Experts of a small language model.
Size: 12 layers, vocabulary 16384, 48.3M parameters.
Experts: 40 experts in each of 11 layers, 96 ReLU neurons an expert, 3 picks a token, a sigmoid router, a shared expert of 192 neurons.
Training: 360M tokens, 7874 steps.
Below are experts of layer 8 (counted from 0) of a mixture-of-experts language model. Rows are named router (the router's row for the expert), up (a neuron's input weights, with its number), down (a neuron's output weights, with its number) and show model dimensions 0-223. Each number is 128 + 24 x the weight over its row's rms, rounded and kept within 0 to 255. Numbers have three digits each.
Before each expert's rows: a language model's description of what the expert responds to. This comes from a sample of Wikipedia text that the model never trained on.

# expert 21
It responds to: First word-piece of capitalized proper names, often place or personal names, such as Mar, Ar, Sal, Jan, Tall.
router:134090156092140122133169122067169107102137143132098153102129106139108138122081137110141130107113155117102137134165163095135152147141176154122156118096091125129162170117110146070134093146130096120114106117136123147154103104112114075151124158149082138135090152116117115133100168129091198141111098101135139142098121154126106140126156119141146150158147102152144154093119079127164115159137117168127162116129103142132112125119140137128140159152172129073131126136117099125102095152135125118124104151155113145134135165071152113151149162138109129059155140132138159124120149137120148153113103102140138144104128112133119115123124135121118129100073126115145136113167130134155155074082
up0:131182156096157115155146140100146122137139075096188134112129128096110181151095134129145111138081116121122129156162106130111146088124165165177131139115117123126133143115133150114116085103121152132118088168126112142163112173165133097123119135135079104159120138186136107086147149131120151188128066152149134165082155127160120169167144131131115157132109095105115174143117130148102089132092115123104128100139082132116131148111123163133156128130140108102149127128142118117158087129114102100100142167132135131113124142123140121156168088153101106122150133128152143114151134147073122137103104143120140095092074155142143116139147133111175144112137143116136136123129102152126122149128
down0:116122109126123153110136150152127133117129131154132144128131149148154129152111155111103209142105112169118153124110137115083195127116086125146089098108094144137101128112118119135126133133142129104127151131168163158131098105109144087130109097120109127092147139169136126042115144103122117117146134116145119173108163135114078112124089135100114157175119133100146160153089148195127154121070092102111133136121138143123105124139126132094130125142133103118131129124081073162144159080132101134154117122122077109136131102108136139163121117125129130117138106087126147129109147134103143143117118155149106136118130080103112118159105069172137148127114140085126137125129101185134121127104
up1:149134153117136110178132101126135070110137127165145101104136094098110147154103120091156122141143164137109119153147114101177083191169156118121132127139092120122118172133132111106130099118105076088150130140115168113138138125121100112161083140139162108133163135149133138144132054156132111150107131106141166139104126138120115130127088127119083143135093103136127151131139120132136165157135149110087107120100128133140117117117101125148142130155185115184108121102110132088103095153153132175117108134179141143131123134125112096115166156158118155085112117126139138104091111139141122147141093169166086175110123110103139099143109097105128121121091136151100111136119152110098158097125
down1:105139109135129159104114131109114094140094099119111092099128153118136151139139101098128146135158150142094127111127099130134142113133165169113143132170140141107131132112134121136140087112125090113100091132144135137131177166111134092149141160155154138128164199130086140141103064096120165089106113143150095137177103147148119164116135148095094137120133120133146156127087129156104106125133155091130152130087176134106108113116133108116163110149161139129135141081104161111074138133146109156142158165157137133127142142137103126150159141146144157141093132119104099095114135121154125130148115137120081135084174158158132145150136086126118174115188117125121099142107137130093183150100

# expert 31
It responds to: Relative pronouns, clause starters and event nouns in historical or sports narrative, such as that, which, There, had, election, match.
router:193115118089158090137114125125142092121142139110090130147128083155134142124102117123153115101061131120103150071116137116138089105114174110119142156127074141098175137138098160149171154138097106156118119112139110145127083121120134100108127157122076120145090111120125122153117131100076159145142114111102129119113122114132103150167162124128128156155176084133154113096092119066137120142143115127160130117138106166132145120112142111152130130148120091118122115113113106142127107182108132121127129173175123188149126152128136104112142155130089123098145125090157138113137151066090118157101123130149135125120101161124133083136127138160124162159113142112145121132161120148151151120128
up1:129110129126138156135119152129137181147160145130150129137101095113110093149136146110112152124122118114131111071136143126137110146077181130162123097117133092069146135157143175169123138098105153122093155083127119129130136092098117098130125118142161158109105153108137049126084109126133158152153131129074091144098133113144131091140134125149100124154107092140127136119096142105098159141145155126126166186134148136120147119089112101071118108159115147146150117157138066148127143105087156148129148120115137106111086148136101127107102125137098096139146114164186115118116125135125103124120171108149143092126085157144153117132089127119120156130119140092131143166162144146128117123125
down1:145122139108123161160116126145079100126139123135101116188141105130148113101146136135130140109092101111156156092102141117171117136137145104165099150178124126140124161120172168148093144107137135155134105097159129116155148142118110136148120132116126148132126136086128113164099130126118088145123106118070086111099123128127212162155080149138097136101100132082153113146079153143112119168124126095106107143121108140129149135152130118113125114142117177071151131140162115097103138117164139131162096123160125101119139107146131120110141124099097100127142133099145111143086081104068091152098129132115142118105128132136080129150108118140086118094104118151158146153148080118134148155136
up2:153104095109137106114143117122105115111085102127116144138118078142110111135106121148111139115095116127116102142180137112151095124132160130097107143142134129116128093135107138106145135123078083098104114072131134097140146095130081150125094142119128086151120131102145111163168112104132129120144155112120140151106149127118135143150127145173196157108154140144082111145145131103118163146124085136136099135146150157143118093108126127131126139177176136124126110131100131074134101160087165111139122149146126115109115123127116147087119111132146078151096144125136176135114124093121140121064176130177135140062123116164151156136154128172129091163124152135106141121128141169133185112102
down2:115158124126098122151092141135135114104115151176092133125136102089140076117168145113145090121076156131134118150108094143154128144144121153127127141148140140118103095139122138136133166072129120117136152102152124151138125115114118082154153089106154135139146157102095111164164104133147101134135122112181156133135124080127122108074078114106171148080132125099116109128144112134136129094147098125121117082157123142123122098098109163148114074154147127138129091109150103128110150126135122099106123100163136106151158102138106122137152109087131126115100143145159152117083114095138123118140165135124175164101102121134178121149100112148153102186174183127125155159146112155133128095145

# expert 36
It responds to: Adjectives and adjective suffixes after is/are/a, plus closing quotes, such as dangerous, -ous, -ical, such, similar, able.
router:157149167088152100153135124118184146107124156077135127093143099140175128143120095125153138109112154091109156120152151118147142136141120110139120164138101100095172174139142126082146152131103083144143152094115100142129118086120090109113111112125086113112110087134112130156090118150089148140114111100105162155131109149121150131131132084124133161175113109148145132102164132089122119149139115113113133170161142185149151098092124171148138142131139089172144100098116108145114120161103110120088127131142109145131114115068109125133128117163117112084121127139156137143139139103112156125113152120183093125127131177165131129178123152173133181126124129098110109142151130135143129118136
up0:146092114156116158140148155168125162141186170123120105161087136173159117148114118127139136148139137142124111116136150127140138098094162116146109099096132111126160118111108174140131142123121156105131120126126116125110136128201120121154094177068089083130112136123113136151103173117107164129119135112101141115101096196147134102149135138091172099105092120149112109106149138129105094108145106138123161070168155103168134091151152119137106132106105144155148155135148140126144125122118153158145129149140115173167134138133092092135132103111182132099142146121141130145177144126120139108135119113155119141138136106183156115127119065133128155144120095143129139119110163156139099100139
down0:132156113142159132097116122129126150120116153143126116165122132093145149137099097124140144134118123117163098137175153119122124102113117138147135162097159128136158140108149105133135146114116136180145108109115134098064167067097106146145116154082100108112128126131147115125113107096099133128120088117159143077090112114130144167127070122133132156092096137142119102135121142148114157124111112123094136103090090102102122121156168134117145156110103123106110144134094101134114127081154133143119122172149147133135152081118208176128129094139097112116141106116085089179138129112160167113103152108174147126101149113136127126098115120083126137133159171139151133159133138080100131097148
up1:154125148181119121127134100130161141173124098130102158106177100157162141137105154075143091098088126129121122092112158129096136158152122121142099148157102082160104153189120135123137168111138135145098078111109142148133096111152169150125098123126138123160122130167110094143166148115135128125121126082169118179125113139136155104140141132095148152125111120112075111111129133124179146117126107132116152114127054101107122127145145171066105135163116094113111116095143143129113134137139165125113118112117073137123089119108073114154113122148105099147152101091135109100159139140122152102122096098115120102157143131115128127163118122177123157149139131138140102124136128110115154126147
down1:136110113121099151119114103161158108118146088119125121127137102127128101109164157127125135113095146099087169125097150121095124104123116156103110139104111150112139131115135127131114182113120140145122146132138144149090117134143093141098156099110152093135168152152150164165116114103133110114101076104146181141146149095107161151127147151084132085169104134085160122123098136117107131110102137142095112062151081162128130139121116138116101095175106142115158133157106210118125121083118150110142149100119077152154122138113158134131098125158118103112124143121145117135105110127169116164125107117134116101142118110096158094095144144094115129169132135157120148129144113127154069072135

# expert 0
It responds to: Place names and team-name pieces in sports articles and results tables, such as York, Texas, Orleans, Blackhawks, Chevrolet.
router:153115145082145100123136142095182118142121150108128150099117119170150120160106108097178116098090136119108150048145157082130106144127169117103158161122127130139155134121135141150117106133106112138080130103099134125121102107138125150165103141135132122149122128122117172107118111117103177145102111123121164223095115105124093110139141136141120121157115103114119169107110106119107141146127129128141109145142116135153135146130154129157148143117172096133160125101132078122141108187112103091099116132155131134123119185134113126120106168161108107109128129127168138151125173109132162111149133137120139156195148159136078106134137126129151152127108121103115100162144089148147156116108
up0:118179086131140145141126101158127151144109150119132157064106116158207132156131149117159120100123140128129141082165125101099125133164131114105175110167129166131131110134139098060114148133113175104108147138125178145117144085139104171148124129123134113072141136135128134114102099130132163088124124100093125127129088110165118099146137153138146138125125137149142153069103099117071145115132145146089091138116122115129100087114090131125086168108102088146122080137117108116124144179157143112161184135108152136096112109125106124134132116166123126127106089156114110133158143164119113094137167106111110130130119122136142137135138128116143130121132140145088096123109107150135156129121
down0:157085078124105120099145148125119125093116108116150122148125126112125108142158155137147159137094133098125078150108113125093178109105139166148109105163116134169122100130130095100142167112154134129144137157129115123140127124139177142105147149107109140093181111134111120170187098128128178151146168152157132119118145080109139146110116186102104172121116177139182165133162121129143109160125143082120111150122154132132129156098118130107125123166128111121125137149160135170103115145125106165095089181119101126144140136148104166156157109129141144131104150114139122179143087141138145147158125134118117104096127134119160127142175117120141134153159113112112175090147120181132120148141
up1:150087137090115122105146069136133145081151127126106118147137131117131175158151122147150132141121115130123126104158098122141148085118134142138150122175131127139170091113106129111116088115135093123133177126152111134110099101167150131130146141084130122159164138130129086111116120100100156139132143137092131147136164107112101154139174109116123160110119139123147075111089128124125126120140113143118165119114144121072170107121117126127172123087135135149120143093130137121085139117125149131150141140138105085091141107111107082181125204179121109088108136102128161148122117135141130146096145163120106124099129142124118097145063117127172134147183143139128122117090119124119142055133
down1:126154128166169102091126148125129132108138144166107126159108128153156114115129100098122131120146127091124123135116138171144089124119124107143134094088124111120103116107076105158178116133143145118129085166121114130148132153128095108173161157126150171143114125144139142129134134155121191187140120144094131138112150134129143169082114183126118174139126164132146086112107111136124151189135116127116149130140089129170115106125124167172134175125109110132148104154130113079169139137092139146103120138121106113100135121126186108127060169125165126107148136108141136116117098122121131118130181175152113132126179136115132107116114091128136139114163140150157160131109130101117161125165

# expert 15
It responds to: Nouns and participles after was, his or the in biographies and media articles, such as role, debut, known, used, episode.
router:194123151095158100133104127125144083092116160076107149130116113151174108157121146116149112097118116097107179116158123143139106117136154111123121136145086132097146119126105142160143123122087111090074117149132105143110098079103082123117139133115084134115102093130155136152128143136115159162147100119094146145151106123160110129140128088133130153124123125112172123042153092097124117162146147141124101110150119174139107132079114137130127130144101102085138115117124118143110112143150137116101105109150117212122112148088137109145143134108100112108099149135136150147115142148107157143108114109125121172138121143152121112158097175118129132135098136092124140143155132154155151125179
up1:153132147098081127113138120119136103100121125090111109131112118158127159135124119135122135141116163098093169133138133137057175165164151096136161146139156142080137124149119135145114080144140111100143209092131117076123104081138108152137164182121114138132164054124134155088144129118151113128117139135136101152153147115154121126175119115131124127121152122140139112116141131094094129149108151144095123111125170183148102104150108109146114143097120147102135138148140137112148155153163112104174138154111116100127121099131123081085153092155154160111094137115116122142134133093111143126113140141107110158140117088135140138096104111163119128097089153105111113153166142140111170135134
down1:148100150132118134154060123107120126126154143178156086089127154127147126122150124163125058165130104143107141175112114137101126134117107106161127139112124148161181129130079138122124171091100101108120139142132127136149114118133077139142138147138164160131111130153117143111144106091093061145150086130138137101127122130073139156163104155182113101136135145151138146139127156071088116163145110123118122141169098163106128127126123097108148077141136129099125150125119172119084143128140140080093106124144123136162071142111134131119133133090120143148128095143127121125134146118120124129135083135133120128137145115115137106055128106129151165117134130125143105114160139183113131123096
up2:148152112099135126132094131135127095121136137131130136148159171159161132174130137167086110160071108098143147129153132105094153141096186118139146153138137135109168095135116146125119145137124135099103139145132113107146117097148108147127139136126137079154130149105135133144091147119119136125080099123111156123124132192126141168120120097122132127052139103108126125134169110141133124178114070117131097154136108159152110081094151112154141107078119126128190099162121119119116109098112152110114139148112143161127158125123085148148120114095081091056121144113149123137118131128142124093131108096138128182110118153155137110116095113107133143159128138186138130150122144156152154136141
down2:099134154107115150142173149151148129098174132128142106134100164126143076106152149121124142155124109142122145166161115102119145133148105149129111115165113119154100134147126136121125134160146145131163139117109167166110113159105117161126166122103155066130153138077071147127122137152118070156098152110134147134151151095122117101118098144136102126089056133117115152155153127120131124119120077121133074140113116111069095169119131113110130120099108101134146083119143176131080123155116091118133120136140105140080145125126079173100152126135108102129111127125141136134157119162116123149134146096132172134150123143130143115135098077099103110130137137122077097104119100118123175133156

# expert 35
It responds to: Final words of institution or event names, such as Festival, Association, Press, Museum, School, Racing, often after National or International.
router:183124150058135112147122160109183109108150178107109163111140085131137097151091100078138127111120156121114152057138134101151122123155127128120125158105113107079154105136100137099157147108110139142132106110090108105105093083149116128157109169148118156117116126129121149088117153164121165145133109119120145162087123112135116105145178121120160131137140134142149144067151077124142099133155122139117141156154091153132140143107125164150108180111141153123166127107131092096149105146116101097106111125145123128107135139111144075149096124142098120117134126112163146103128193121125161132114114117138106144142146144140095120110118131141124155158094138105127101143146099124147168140147
up0:130117172107157129158134127101094099165150147153132189091113066130120162153093154170144149104104137125142132130125171127157155106150157170149134073131126124111121134131155118132132108147133114127131095105125157097158120101120118132154110115166113100096139081126115138127088126140124131200122145127115138138092143101095133115130111187123123120111148124118156129102165125108112104178111179131121119121090105112111154099090104134089134165115111121086130148133139098143093138110170110111158123144151190116124150165118128072132156144126117123142112161125159163099157103094166119070126112120133111106109121127144141124139130119109144155147142142152158120189129136138107135121126
down0:098126096131128117137113113101142132130164144177076115120130129113111124136134124130189118132138067152140075144130140122106153130148113135138147109164095106154088138145141126126139118155178125110104161185150156158133177150129172143123182110162110100126137123135116099116139135103121108122114129067153165150117133108080122144120155161159113115136136120111123155158163143151142142171133146139108089112152149080152158109104077172128138122133107112153088116117127126141137142125127158106097131137115131138117059106116084106133102161132151126195178184106131130101148156137173118079113137134112112133121137147123142117117122116159118087121105136149125131125113121123133138113094
up1:133151146140149131116138120127156152080125121117139090129090144133178121120147092132168104120091127149135143131143105143143115111149114134131140129144143092143183132119104103126135158154111099109121142142115163090115124092144106079097138119112115164176077120113121133143142124120122177117130129137116113115117092113098159144081096142129170130088128087140142135139156103135142064156098098128115152135131126107102097126134157135091136173113173138107142159079103113120111102121126119093135152151133121149148088143137129126130152132109115127108146141104186153123130114101153100096147172118098153153148139081132088152135134152152121124149154127131071108121129111120221091095098
down1:113153130165129137147123112069137149108191133117109138157119141139125139136116132140117135099122152154167077139125130132086142122086144113127160131121107105130112140166118114097125124107135117146092158139101085147126105121132129086143146106096123101118101108136130149151131191136135131109128139141152137119147125125170099085113163130150092136096107125097138128108149165151128155126122107114132108146111145142151104149107134161141168152167151147154108175161115122120165145107165143168146156140117165138148104118129117130097170111138116124159112135112180136113077133132104119114101094148104132173131152051190160129089081140111141145080125116126071122118133146117152088094141

# expert 19
It responds to: Prefix-like word starts such as sub, inter, non, pre, pro, Un, United, ex, often before a hyphen or a split word.
router:157100078108098111144134135110137115112141172133111151118154087146176138130113132114170137114093142110098158092171123136138126138098146118106186149134064118124169164141122118109155112091123145092087115100159125131121140104126121156144106123164106122141092115131122137106112148147085181124110104090115123180108117170126107122131124129136154135132152094134134157136117101103141138147135128145168115152149107139157141095119118143103076137152158116124162130134097089133125107195132150114058125161130118139126145170137128130143101146152125083127134114149168117104134171129140193120121146136152123151135173150110120117152155122167122139094110141092090109115155091131146110114118
up1:172148172114140119095169105106161135112118109125089157138098143147143154142141115148119127118076126122099102151147136122100127138123119132201091158129123103113127123132121110172163156114127114140134084177169136123133123103149115137120076105086109119121129101131136178151126124125126129102125146135106096113147155176104182131117145158104154136172137105139132148132155120129108134075110143164143145136134083104090182108104128175120154132121168094108096110142110105149150124121152085155114161175125122119090169131131106142109115139107134112092153135148138151174163127140064117150120154093134131100103131108142153132095099165117110133151134158116107149111143158118119144099119
down1:115114162125105123099153139131102081164167103179157112151143136074067144145122145114135112121150128110108136123128114133099127086102075143163158122152124113153101124136113140150100143144118134174157137132137137082135109150121129156157117152131134156149135140160129129139130142098136124141139117090123127137148121111092133137124114148149088143124144173112155121109096170097179132111145116101128113088144117147136102130133093145143099143123127108097083110116106106151164104119143117097136132117081141114195133148093128144096152159123177109100182156114174093069141141132094162153109144130125127137138172130088161094169142151074121103137161131134140097126109150111150156130125
up2:136141145142139117161129123127121082096125106134112105096126081168135128071143141159140105142094144152142136115203140125118085147141106109121105182135141104117139148143149141136117133132131172106172128113123160151147134136109121095156114154123121161144132136074113092170098115123126132151128142123074110144152105133145138079134095133136146158118144165140179088149126102076144128121145131128144167155118145181162102094135136162145138099079096089148145086165138107130145124123157147100105118117126153106133140126128130089116107148181180163162100136110095148136136122120117107141136154142155085147082097176100143138141119100131160162121125112149107107134135137114113137130141
down2:104157135166156135152114122138127128114127112115117127102128068122142143161104104140133113112136115139134155130109150107124129136190092074141146083126106134097162112177158116145126126108117099105115169156134116146096184109097105122111138157084139094134108110091129149148186142119128134090076114128128129116101146125158138105096108122111174136126170155119121141129120181133142139121131104127101125149150099152114157117104141064107103079159121138129154148131111141108156140114158100152101118123136088098121145122173139127103154136118166157115113121095139134061094138140119125102103096122167105133122127127073163106107104127116133103113111111112166092088121107153128158104101

# expert 33
It responds to: Commas, and, &, semicolons and periods joining names, company names, citations and clauses, such as Steptoe & Johnson, et, but.
router:166093097082151063161153116128148087120161163123112146103099100173158149161118147112124139126118167097069141133178146112141098129137115107127120160141099133117164161126104175091140163122087096102102115111085107140119087102131109128140152108207138139131151089126130134136094153158075129135122110120085130158126108123130109110117158145148139160122149123158165138071154104091139119141145134145156147141117086168135121118118143140160127154105146104123115117116145135112113115140126115118102140135115126158091125183070167101130116150137153128129160115117135114132141140139102158117127138156128106128125156137155073107165121130144140161123101132110141152161143145130145140113119
up1:144129133126102074091177111139132104142123100130120116138164135094159098152130136146089145143105109113123158114170081136136151094099117114137120131144109116123142135099144156134121152051116069137127154147152121118134124130134144127167158131121101150081135141137162120106149134158115128119086072097139151169149175101167077106156149129106116134123135121090124144125088123148112152171112119108133134180130138132121115099139110115120135132160135126138126116091099163125123116132111102114154134181154116131181094122092133126124101081168144162117135116142132131155130147128076099086124122130165126127135059088171156124146140105120109113132144140129149085115122147109170101123156
down1:143085152108135075143096141131140139169126122105092171095124142124125126124070108136119147117126173124137178160172114143103110165113117134140107103102131111163093096099136136085128120125133146117110115169109152111148118164171165117123162183131130117128136135125153167136129120152148025121153110149147090129133174145156096111110127184127132135126158118116144113139126152105109108153121095149132105116120085133136113153105176138114149123103121133080112164109109112137151133121108096134126124119150064138135128101110123120151113097114114125132103122120114159136131121134155103123160120147166140104133083144125140164159119118111132137179144137147156153154150154109166175152112
up2:132124134151120151133174117120175160107060209116092111107094125129169138138150107121098117135098126089153144129148121142124109114114165117100144160146148117123150148132121111131154168133114142150151145161102045120128068137145141134160135119127149127151137101095126091150157127125100117210091159116120114085121114102112098150122150107105125143115140133149165157093122092127130106134132097118133139136115103131118154095117131131148117105113115122093114135105134126082108076114132145149070111117118126176121143129115140126102122130136104128121135144129180150106080134144138141099152155160114142091161101088123138132090138114147104123141110120132154152144137181143127134152161
down2:109119089106094130119144149083107134108079144120135121138091088146131129137154127117090115140107113104098160132154154157137154123114121095156142104119159139100156144108148113124116184112110132143126119134130165135119128141097179178101182065132116181140106163134162099137139126120121103166131155150108126094136160136148117098118139080102119130095138111110158138098081140116104141129135177118140136130067111137101192123127091106134141139105129132139141103133153168089159167119108148150089141094061139162118133142106137091145123088134114143136113106120140111082112133118126096171111108116155125154150136112146117121103096133148117156132117123132143156163095167131146143131146

# expert 23
It responds to: Taxonomic terms and Latin-name pieces in species lists and taxoboxes, such as idae, Genus, species, ensis, †, and common-name fragments like cabbage.
router:145122143086143108134154138108165102125150132139109146114170117180163148141112107122138115116122139088129164093144101145145095128131167132149137149125106150107129144112123174114144114115108071122116112097092097141176124092106126092129116124111112118103127104132153153135109109158102177133088116112106149108127090162106084106097191132108112107133138133164129153097132128108121095117164107152116160101139139163121160099121130152138171156126163121098154156092109118100107103141137103156113129152137105153126151134111141084140116142129147078096146128166122135085092124131123158134082165119172085172123125152152074129129110146124124128134121142104138100164136130146157086068122
up0:143155105127092103132110121149130140144150121146123148123120176117146086137140164117127098145158119120113148104095117146121127099095149122103161159123096102123175131109124129122109156139120128185139175123149109143121170151119135089133146170108121131144101140125142128107135174119073126153151092150117125128099140065136129126129140078099105149071140119105193148091088096108117116136151133073100109102110133114121147146115120142157150140179152103157109119095126111145129139108149098124101137123159124120155117118141164096155130111145117135090119126138206094165090168147157128146113118128089147108126134126116123107157137129133136126078128127091127126110182164159137145153164
down0:152095127128134104121110122107128167127105091144157079153130161127163167092118132145135132139109123148122102106094124099110166163102104134124133084097096144147121166138131159121087156098139140168157139128129095104163132141130119172130138147101157099127111156129162178121131142083156111154125094172146135102128136103145115147126135123137114118110158166117120092133155150112143136109110137132120131110087137182133114112128158130113084116174143147156130131200123145153081138129161167115119109146115125109159133110118131126136117147149117151118129099161132150063094115160136139115152110065146137089092098080082158117144117120125100132145126154115077109111148125152178121124142
up1:140121153110175133106162150161139133144130102130094124115094146137122136139128089150112068122097158142139144086126080144169116127125138128134165164104120147124144113126118165106128100117110157131149168107073102182119104164130122141156103129138160134124073129136115110091151113122139145144135081111109150116122115140118149080114088139141140100118122113103129131104100129150078146135126104119094140093165120113147130117133119109164151129098124128096151092147105100086136088141099164125123143155148122168132115122140186106136126173120149148159140111120118078101109124116075110136108090109129117137165151095153062162130123117146097164165164142076096138151126139134148107123133
down1:119151108145111130129102136134122099120156119143104143136128157166113130120166091166119075127164165160131070125108109143076121148129140115112154110120123141136154140163112159150097134091133095115144145141118147164148081154162143152122129141161110132112158124107119118086105119096105115104167140115101143154125146096106081115118111169120151121071137116097122128128143135128119146166122144116095105165124203151110149129131130149141141115094137136149086170124116123148067155075162105138145151109151139145146132099085160132099148136118135118154114089136118156129120168094147150096109113145103138158105165152118124150126132138116124096119094147080162175138159086103122139151104

# expert 37
It responds to: Job titles and first names introducing a person, in credits, rosters and tables, such as coach, Minister, president, William, Mike.
router:156114128075158103121136129118169097125157142107146139147135095205172126151090124134142138102104163137114121100132149094142100168133140103127155126155106126118139117100089113121163125119124120092088102104084115102118089135120074126130122102195105132148121126107117125137088166154102140138146094099081183142098119154112120112112131114155161133108119114126166123113152098134127099147131102110148133134143100156146174098136139181171121152123157110106140142159114113136087096152122120116123143130150148152112125159062145113126082145126132139106140144162133142144116162124113149101125109148133127119111141153128105132161085160160113162161075150113108112157156130135138133144161
up0:148106118154148111134112116117158141099092194087155138087125120146132154127150128129113132090111167153100096119141157126136112177124131139089118146125097141125145150118156128177157130138112163111124093126138147103136145136126126170107123073112157163121102168120124151092152143124098139151088135122105136150155128105142132084118110146120151124123125131124126123166136140113078133137098098130148061108172132137121110115142112116084152114130164103123136182132122116090103138197132117138162173161089149167161147165144101124129148146145098143141153105136127106142113118136109118152064130130164111103134158135154160113161154131085150141105131162137094109134150115141171130165147
down0:124126102161144117130113130106116114104136115125094105164175131133141149127105141142109113103134127120137141123099155092147098155114143120113121167133111128145106114122154099168103133158141133147145131117074143070134116125107111096126083115124139105141115140145112156147139161128128124097136146157134133122116159170181156085140083133174126098126138115114119139174079149133084138122070129113120172164150094129131153136133111134105077137144136143112142111154112120112108142159145129105163178090113104130135118127170116098120097125140169121125133090154189171134073137099125112110146147104114138076128161069075118130110134166126135135153127122160086121149142147156101088130168
up1:142136127143083108135124111131119158126107149119099112078099064111083118130095149163129133116091182127158153111126075105133140081092135105100133153167145162087130128116077132130113118152073116137115167117137088179106107112160128148127162110135139150116089119156105118132137146108155133152107147183118072119136121143124110118162167131132149141139141124109154110129086111097088141159125092156147119113074109159094130135109126159153134114114107114112128126104115124080136153101126072110114133111124143164150113095113149160175122160151094105095127141117161113135137095088129134153160141138144132145137143153150131110124138136103119118102087114144113119127106099113108144157091
down1:126208151159124126129117155122135141145164129150110115115117141095102136174135144157136092169108110137148115106088110131131123089125169148168170149110120168156119155105129153160106147124123087120134132140167118173070151135110158193165123150099122103133115150146125141108159114114135127108112130148133119126170104103134131152105144113122108132145155121114108131111155115082123156115096142130117128100118131140134094113134118113138118109149095106160152097158110129136117118133141137125132101123124106100186137151143116172170136106156165126145121138074145163183113083130090128163127131086169077100148111096097157152105142141141117120144151104130067115094120113112091141123134

# expert 27
It responds to: Compass directions, distances and place nouns in geography or road descriptions, such as north, located, miles, Creek, Avenue, Highway.
router:149126162101168110137110154087148108094113137107117123074134120159143094119115118144155111106101174130091114093145111111146111143139154110138109128095083091128218151147128155134146125121114119128132139113102083105108073130106152107127076148126107132138097097148112143128116116129087154150145104110114166116126121142099113136121142084129145129141116080120145127128120080074109119139150100150140139092111107158144115137107147123119149133117149096086119143126146097129126101108128092078102118133179131138097136140106130122150138132126105073093141111132169135113132142129144209140113104115106128115119143151141097101147130173148128133164097126090151105163163129178141109118117
up0:149112120126116147151179154117138131067114108098124155109140118157158120102136111114118106152146129150143131099135060117112158116121123113135156158117135092124114130127152126078157124153094172120156096164094129156125138119125138100110152131143109123097128117130153118117125159096128116130126168119091110113132144104169146134132126082112120127091176122141127073120128094133137114148138081136115101113121120162123129109117181121130095124157149062122132147171132121074122158113135158135128104108125116155129128169140145118080046135151108084111127125163115134130130140089133128114137138135110139159137197091111163141157134147080115153106087130111143126116125130177148146092163
down0:147129147139104150114128089118141144142127126128118126107126073178128090105099106149166084138144120130168125124163092180118120091151134129155102146131104156156117112132154112096135153103128128120172140129125109170136164145125108115121133160143141098135099118164138095100121069127136077092122163126104093135115138136158157137133126122133098124129085140114123135090131144174210117091086162156122122104123136152116149147119095121108133145178152123148122132170108134133153141096170131110149148132125118168146106161155098114089115159144109101086136158119103123151100102123148088141128126109120094174164136089126084113143126140139119128082123135136143123149072137104153104116111
up1:134099104129123121101102138114137130108134096071117142131111169154146172157117105126182150128104111140100122133103125088164130131143093152178120091108103107125183096107148092142114145114110119089159115180105120156101110142139132133140137086123150158141101092161127140137127111110124151140080087120167136166130119159118136123114132084165125125140132184126152108120135157136140123143123126151118101114137165150168147117157120096125134113099146079122164081142128119150146089145153112089165155125111114177142125111116119156136131103143155094127135141147147130074146155132164100118167079119109163143143119119120142162128123178154135146175150134116162095127124132158165145107156
down1:160128098118110128077128124147136088150164143148145119182143133109080160108130152167134121124112112126131103160140150126117130186132134161147127124147095110096117115122155136144197151118151124097161111115096136107108156153166090142119168155110132107119124083116097132131148122129146072117147132151109141111133087135168103160103102166114157108140098131080137099119127160109144132128162112108118092145125153129149150140095157116160101110106133128104133147153142137095164113112188128099144134094128161163110139129089123154103122092099099116118143134121119077156136123125116149091150083127099133156130167160102128162108132125141133129168099152095115163142084118124105147178131

# expert 25
It responds to: Sentence-ending periods, commas after clauses and quotes, and modal or linking words in reviews and narrative, such as would, should, though.
router:172095103081160081150154119128141099102147132089091151108137088149145134125112123099152099100104129119086174097153138101147136117169161129112171133114094097113139136108136139132172119129102094112112122107129133112139123124106124120157158173154113124106130107127105141142104098163054145129116132116106133157096094123143115118148162123119145140126143140107155155089126088085112102133164130131177109142142103146117129120165129181156125120146139137142138121098107131092062125162111100106129145141158129150076120121077126139097091160182122100150106122138117132116133154099092149114128152138146104169134155136138118106149132152137147134131122142096110086135135122145153132062139
up0:131122126116149118111123171127138089140123125102153150126167140146116146141178167107144098115135120148098172133114114104143124144115136109151109117107103137128145151154096155150114147133124136120121148131138144090117105151138145111114133124115114193147083109110117118138131151175108129097137108081155103136153100161114105117143105161139163115143105156136119159124125123102148122100124118163088113109176161164141183132132150086103106118135137083136080158126143106166111117133162083132122103119111110148116111110144110095093110168120131159111120120129172192141105164158117127144120086145117168134142142111099131177133095145097140109169061147079122116142147090124133131074161
down0:119122158095105082137148137131120094169113140154140161079085127149101120135129144144138163107127085094131161138174143178107100084126144121097169134134142142099136128106166154153058139133147122144101124128122126153132101144129159158100169147100094146109147167112117078157129122112115113090156123157108077112142123150147119155104146129122154107127119145149114150128116136135127116074139155158142124163133178093099149105142113134107108193105150120138127132124109070163129094133133126122125124124136118149132122103169094075166146123164164135108143110159128147158123108145125121133111105132102114168119135146155083100143127121110125124146108129071134166086136119102109109102119
up1:161138099108137107136107104111140113147141130090120098105160106118126121090110139121130155082111125139114161122110118111154128114117114161123139141107122188146137148124104202136155104132123066150094114140142140115154105130138123103105164149137151106116116122108088134128152126072126126127104147151142129110122096107141096093141114137096162133100140133117121134133082109061173108088152102156135111121130107126133131118119109113111104155131115124135112182127112109121112135096096134137120134181107149136163063113085175135092133118176111141118154139090155141121160119114121109119126163109150105115148148144136107100137114103166158132101123132084114109129147089197167142182101
down1:095182123144098109120098129113074112175087123126103102121149117146097137102129117129100123116077151074167129142104154093157105137134159186161130127096143097101150136126112162143115156130125127156102163115091124115139088113136097158134136126095108134134096147124151106165165095146137066144143133140131129120131160130121137090138097158145131136144117126134132125108124111126143162142147113144169133143125124132113105128089103107188174133112151119150135139117136143102122111099139109122097136175132176140146141141126144158145148087154130143094065113117134138114165108168149149147115147130102108121102151121187138153160152135140098109147183159098105102134148122162134175134124